{
  "n_layer": 14,
  "d_model": 512,
  "n_experts": 64,
  "experts_per_token": 2,
  "d_expert": 64,
  "d_shared_expert": 320,
  "activation": "swiglu",
  "moe_layers": [0, 1, 2, 3, 4, 5, 6, 7, 8, 9, 10, 11, 12, 13],
  "router_score": "sigmoid",
  "normalize_top_k": true,
  "routed_scale": 1.0,
  "balance_loss": 0.00261,
  "balance_bias": false,
  "init_std_router": 0.0237,
  "lr_router": 0.00121,
  "n_head": 16,
  "n_kv_head": 16,
  "head_dim": 32,
  "vocab_size": 22733,
  "norm": "rmsnorm",
  "norm_place": "pre",
  "norm_eps": 1e-05,
  "positions": "rope",
  "rope_base": 10000.0,
  "rope_fraction": 1.0,
  "qk_norm": false,
  "attn_scale": 0.177,
  "tie_embeddings": false,
  "parallel_block": false,
  "init": "trunc",
  "init_std_qkv": 0.0538,
  "init_std_o": 0.0,
  "init_std_up": 0.0538,
  "init_std_down": 0.0,
  "optimizer": "muon_variant",
  "lr": 0.00599,
  "lr_mult_qkv": 0.5,
  "lr_mult_down": 0.7,
  "beta1": 0.95,
  "lr_head": 0.00619,
  "grad_clip": 2.0,
  "warmup_steps": 200,
  "schedule": "wsd",
  "decay_fraction": 0.814,
  "decay_shape": "sqrt",
  "final_lr_fraction": 0.0,
  "batch_tokens": 131072,
  "seq_len": 1024,
  "doc_mask": false,
  "train_tokens": 651400000,
  "steps": 4970,
  "dataset": "wikipedia_en"
}
Below are experts of layer 10 (counted from 0) of a mixture-of-experts language model. Rows are named router (the router's row for the expert), gate (a neuron's input weights, with its number), up (a neuron's input weights, with its number) and show model dimensions 448-511. Each number is 128 + 32 x the weight over its row's rms, rounded and kept within 0 to 255. Numbers have three digits each.
Before each expert's rows: a language model's description of what the expert responds to. This comes from a sample of Wikipedia text that the model never trained on.

# expert 4
Description: Copulas and auxiliaries. Forms of be and have plus also, became, now, usually right after a subject such as it or the name, e.g. was, is, also.
router:061135173055029163164137034126138163109075173151136129061164169160092117107133170164079186102137131138079106158117116098085114143127129147096214092128157174188093149132119110169137193123109138
gate0:062117148160163141169107048098129105090138113113153123110117114181140135136125122106153118158184160150096100062164158161152098130116171113184153106130204153096114095123134077131085159116067090
up0:095154170114089160159129106144165165120185179105087188171099126088099117138113148084146132091167107081119149031149156162128149112106057149100137143092144173061093186096180106147140101110172126
gate1:186185087107133141149131088119141118137109104170162192075146105125107134154079097133132139150090131103098073155129047111145154088091134141136126088147147117186117154156130126086114128152085119
up1:159126137179114168130085095129167099151074090157138177118094156070116118155144137182153105106171101135150092107111160143105072103147165151173171110122125168153073162160057100093114115155107141
gate2:120138129155108104114136108133072167093111163224190125144162147116150140144102172126093120122176124157060147107123124150113147112191174130087111130150184139098174156115142077158166103084067120
up2:117132114065092157076139059123165154121113117108081111165143095169129186115121149106128180166154162094121183130164130139057148069109140110144120136170083115176173166105148102142103114140118076
gate3:111147141131112123132093118112083109107134181115174070125160102130122147099167200121180134074097103097096134141213160165131146158136096141158126170143101173159209118156119109149135070152116080
up3:146135084086117148127147161058175143077150172093084141128192094136120196136089146116189169090148155122159082129107170179057134129172087078151086108152122069087080082095157128086122113164112156
gate4:133106132104114155138137091131083135146119147119118189114160113100137093100166118091149126065148152157155172169138142157098110173106137106112123128102114061203160125139147146163122181122157121
up4:109132164116138138055094109155133091113160096104171161185099125021106085084102111133135109106162156189109077197127106170196075175081151081178091122139129142141118158195119108159160154109095145
gate5:146148163153165131127065110158065125157129142182216088130157207152119073115156121200033086112114125132103094136091117153101199146155162185057116153121154205090150180124135160099145139142118164
up5:201146080165185155125108176134122035140097168137154158177099165121152120155142055182208100154137102065139171107158202167097116173126081087112130097077092123116147106136164060161129160176125148
gate6:088083123112134066123102062102192103076102092103141139163116175140159130075107084163177144146147158129156104103181082117149092145133144125123116117193131111118147131170107099083152159121137075
up6:116156149197146134083109225162145151155152126146059124124049163099164097075130059097124112155142159104100167121176107109099070105158149126115114136161115085115136094150141142091123159136114188
gate7:153095125133177133128115182152117166095102184110094095177119135140128163175152064108155122161158158146063183164114175121147156101110178137079135123151123050134086096158108171066156095173092115
up7:117124138091079140128175140072120106094126069144124171151113124154132122121088194129100164107127129131127139183132068126132124104117077097100116119150152131117070199111153118130087091096060109
gate8:169183116144122157218130121173112152085159186128079125150113126146148054131161146112150060124137098166135114166142119135126093127104129090138163113201130106132126084170120132125130091131126088
up8:124124097106157151127142114077083073175055151121129116137158165090110192133119105143156114116153154187128111123149065109156113196100198074142120120139120159132127132158079108162122103100124166
gate9:114112101116126069190088134125079106129154116133142129123134125150068070129075093143130082156133106169132137109117183084203113151082108122217164122124160094095113179124071122155166135123168099
up9:183107123102142183051174171104129155147168193125071187110123134127131131106131124146112158109132078121061085169090140150140151103059105125107115114142140159083115148065110203128055104083128126
gate10:128115129144112092123133093059180155175139116131203076143130113148161090145134172129134117088118074157118118135167105092123138135107112086102109163188149181075122115099124128096105134123097067
up10:113169133173155095161089140130156113085108100144140141075079101108110155078119141203121150155135123163118153090177102085107102132122155116063121113161108107201111135115094106102131143135165128
gate11:148148137161110101078112079137091107117150071102087159121129115085150114110150129090109137082095110111171147135121204122142112079116101083129164117135164057113117176164226133199135168076114108
up11:074140116118108158165194149160161141160139119132141117140107109087072175109129200148121150156114100110103175174082106153122080094156091172141134178122128141076113166120130149125153092097088119
gate12:167127110213074166093140109108158124087141165155106152146049135131163075092115139146075215105133127143098197173110081142122148198084202167188131169144100152193077072176152094158102132150125164
up12:151102119111107134142154206133166159150141135139077129102174147177147147152170162140091087157095149139194147141085196141065127172158116119141158144188131122141076138180104152164157098151086093
gate13:097123112146144036116172054177122139161124111126176118177115104120128090114111098086146148109060174127152198076145156077111084148148119161170184090148065065138119133119157158096174143156140146
up13:090110147115097144109105103161124069181105142109116155155165100155080207085113113151162176121117107125161152143139161134097171142134134184164120105135123119153206198094135116128143118106144149

# expert 33
Description: Digits inside score tables. Spaces, dashes and number pieces inside tables, scores and figures, e.g. 6–3, 2–6, 3,341, the minus sign, /sq.
router:131100133087069187132152025124171126183109149120120130077108126173070114140154176175152159147155101089132112146120104110119183091144142148140177054121179157163098136097173107197165138132133150
gate0:163068138104144105098144136139139128078142171147093117181185132100168126123151196119154174124084162121139101091179077202109125109143115110153142135154166134148090133129124150117129151080113129
up0:053130134119107115113121175064104130119170169150133136082158189123141130134130156120131111156119097114160083151134114125143111100128079114134071092051179133106186131091158156145156128141104163
gate1:115119067122107113132096085091054151130091124088093120082042164105099084145166131159173066135086140082116098136179111103117147131178158084086105132112148164147124108139194065100172132113102152
up1:087132145109201089084105106217073149108177103097178103173080132152111110150094151102098125148143083094101128158123138092126084168087094159133138178069125127140095148123077131157166130087110205
gate2:170131087117089112147142100123159163096138165102102151104154134175126125090125165166100123155121077042134078159066138122137171149173084194183130167095135160081098091111103112120152166139135108
up2:138117161143118156113097113204140092144094143174121135095084141125200143130177118154146155109145079154146136149139107065148194113134149108136096101149101155155128117156129115105139131117104140
gate3:138112104165094104136150083085102145123135148138082172108148117115125061139069110075100134079138185080181162064179106186107166091126082127120118118131122115155123117158146103157139100167126073
up3:201186163154107093133108133153104088024109157139133166165192131168147123115152132177169166096156140135127160185192134086115212145087131139150059137171071066139146141143082129175079131103129163
gate4:083079072158175114158070115108178195114045152077082123189118154150131147123097135122115163114143140138167131107115086114112157098114164121114143167155084114137131152164123133133091149145092162
up4:146171165134045112161138129098153149073146065153156104062125171136147165103131137065114178136115099141108138104152137105199164070106166086130106122144152131094196105174059134148142098091149109
gate5:082119192164049139121151121078099111177175142157117157132163148129112147093073139116103056144134184148156132170143130110131120110079147096095151107163116112101128115104121107111083097129161162
up5:131084104128105092153158147147144114137142197166160084087083119104150104124152138110149116144092182094171167139102092110133093087100090134122098100101089139167125153115139122063104140138138138
gate6:136135098145146089177174123112130135085154137099111107152166173133084136146158137073120107117153163127113176163108099100167143119099135150152191084171063183145140107206107147120150095118126131
up6:146153133118141142150157114124131106084161149115087191162092127100102170162092173154091132120100105174130110054156089122175126096110124137145170099112160173092049161132126122080062141137106076
gate7:122107147143160112142090103176127111082117129127121126112153138109142114143080099146119098104203110140142077117171095091179122084145134125164140106118139124130099190078169113064138154091135095
up7:152086147075091126137113165156116097093089090076110088124104071204135135126051146138130077140136153138174145075170144116165086124121109142098130101156170133147113166189089146086084110162084146
gate8:151081103120106160126166106172131120145229103142124145106119133148132113206132108117188134119136067110148100133134125091083130111133149109134156138076113076137168124062172148159188147133128167
up8:106175130132057183183127141198136126147097085134139156098177067081139107081107059157108153091144135119170108115161134130150101060171197146126093183163069109123156155192164103105099173146122107
gate9:153113109103128114209124120172121088140063142120122129124111098114163184213178158160150132159158120136162121145129102123111127101135152168129173189129183072136095180153152137107159126147128165
up9:133123084125103116109169128168042137134129132186130131137162159117224143159125158109096104189106155131151043144115160151129096117108073143123224069109079107059145109153170133114196145169118083
gate10:140127174151133102035123087101081085123133143070109104140178128116140150164086107124106139086133095116179141125135112122164124099154079117109112125185129095149124084127132117125115079100160100
up10:044083135129137090187103133127088143087123201126155037121111125106129113142174084009135174136124136148172151113102116124166168097132129152178185088159168125169149153153136106112109104120089121
gate11:116125077145180113152153115108124169121101104063098147097074113136108083092128115155128124137154141084144158204142154195131138125144148124101071172121140121168174098072151096123202084146093182
up11:115153149124143122124198128106077098106119158122079102133121153176138155157156112117095124173143114115140090116197124131139133133104124070116120110134164090145204111105165131171181176094145088
gate12:062169095107125186073119158083104110057076165132111105114187133191139121128138100152148132096140075099200137125078094133141102096095135121216114070133147139216119049188094199125113087114164143
up12:121116120080175114193174158130139125100157138180154035096149135074112162164134135143146104123086150151130114068102124118144071124162133149144140139092124124131095146168089167128129156146140135
gate13:184112109123147163155122135104163126173118085065095123171099131156143124109106143112095097079170152112156098147082081099147157135151170157109119091126144117098161194197140144160085102124178146
up13:096148126121130132114158099087176150081119120130109118111171076172159138133131129110067150235139102189155166155086132120137113165156218150161087147140148146102127151151135119129125131100106135

# expert 57
Description: Brackets and spaces before years. Opening parentheses and brackets before years, plus the space after in or a comma before numbers, e.g. (1864, in 1998.
router:118166160129117188157149098147227164143108121112114108120141109161085158114083181162143123131100085103111110104160129088128201112110166152127145082169108217143123138153144055195093125162173110
gate0:119137113094130063101167096090130130088176113133107136124135114120169181156121120136126132151121115159116103135143193127098100162118174116156132120109117106159097168134089185138174095181180125
up0:093162193124112128109104095096159076132147116085169152098113143121196107129141210158130123128141141137126085161155162170160147074147151166151113119152151116119101095171063145125126136149146101
gate1:170145116119087105130119146195060190121120134128171141123137108084107148070166111117153127107118121169108081154137176153132141128165054140109103119082121097143129109150094119174114122119120101
up1:127099134064123076116182126103119188160140156104171118155091134133140151099105103198154176157119117141069130108097156084158106117128140159156111145153083153086117210178144188100168169149128127
gate2:192117058099133106161151108060130161168136049134101166099143086166133105062120173117144173134129102098164122120154104118139147067187127125187064072088126142066141114066186177136101113161088123
up2:159163172118084094083160118149141091127141097150108106141151066172148133195095115135157151077115131152140148092099143183112127085149169140125161148212088172139137115119119115111073148106116167
gate3:076114108087150098125129193139103127125120195146163123102134131146122107071149096079098156104168138150166155143099109145176101143153196109135118115121135147094156133125050118130193103124177109
up3:164091091125090118137108119142114152120107119162164110096117150130132094181132143131152063154181144142149180173142094133084112062140110122121124105132096195164202091130107073123098119107100147
gate4:106139152099101076126192143115192099114121178071100169108143105156112098061119108131169133141134198184131164104102071071133113122124125155131098108094148114193206124090125109131138071171128191
up4:136129137110102148148141167121167117098153124113151055178127159101121116144117120124140052150115109082164092075099096098095055122155154082159133114158186151138143144126121166187099133145071129
gate5:139126176082138080139095158177183131092162145135123160093113090135148110106071137178172089165111147147058147089156143137182126096138120095161102086137121154105188076115161086199149156121062194
up5:155118137129118057095146137161177162086143147124110134181142123143103143116083097146195088149122164069163099132084120098101165109129169178193164145131169173095113119114116154122070072104122121
gate6:127063114123116137146116162129129112097089146104102094127074103110113151081162100074207089165131156087167139107115115107145125095124172152172119105186081194119095126173162146120146123075134143
up6:044134147175123099062146165147134091148111107174110091111077188133193143135107141137164128112058157108135136113147173114119113126073156110115081132137138142084150113184216146161056112088090201
gate7:094154141090113118092172142123146099151096080157118120182115036164141150067165154113187094112108126125130132082103205095105144115175135178124130146188107107169141130136079142102119092085128167
up7:167152104119130100134146153107173131139129193099151123105124079103125136183151163119097118112160192152105116123142122177157124134133106124050168166140146094168112120183103119099150125210167042
gate8:121197136138164143160151166134124148147182133125083155116137129112131123102107124116097127132072138149173109087115091142063107096120076109126085085133117060112133072133124115070151092098116089
up8:097096127089144135098116115159133135120138111161139170111113128117157109092191107098151169131184152084099078088123073163153087141139085105155108216089129152124101117155152121100108141140176105
gate9:131106165180132126142151065154136180175138128157177117160114144126129144111117061159147090168094107157180151129126146121185135119114157114138148184131118113133132087103113094108127129189114135
up9:138152129136127155083122113144227133126079161116064139077112120091113042104089163068134150097086116159073114140149146141163169164147096119099106130138145099144097079113174098145137107112131129
gate10:186103074172135124153097125104149214172132159170180119096177126123092143099122153145139159174104107108119092154146155092144153144141114123116085155143090064183131103154120140151097089113169102
up10:130177121118119134148116165125128146159156119170175122145131132174102133138134140121202119155177100146170161103174097106164116104130190112072110098151114106185172149173147131128116143140139153
gate11:139145180186119075134128144101109156114118113145093137132154179146100137129113078171157112162098118135136181167164158144152119153177088096157065128099082070127092156127164146129155163179119119
up11:120101098143120126124071166166143147136077113109103142160114110124094066135125117155147141074148084168147120115143117153125160145123112081182086071127165093122098106117118121168101078136132125
gate12:165132096095184122117069156176179155113150159114066098177113109092092161127143122100141136090108148153102166189103119107125106121146139136146115147084106146141137119195116169172128132126170115
up12:155164118184196132148124130130132059098134085146138179147116108170081118119141151068113157118175117185128136108117139056122141092187082148088132124073077086111160148115125141190122153130106090
gate13:195161091111170142152135085158096155165117102151148114145157115169142143104126126137093093135139113145119187116128110124162079107200125106131129170088155174075146161160142109144092119100080126
up13:196113145102201121108117136149161143158124135156150158097117128165138138110122132154082108157132097172078093074108121156118056112087149153114162166109125128092121111116183132190207155102106112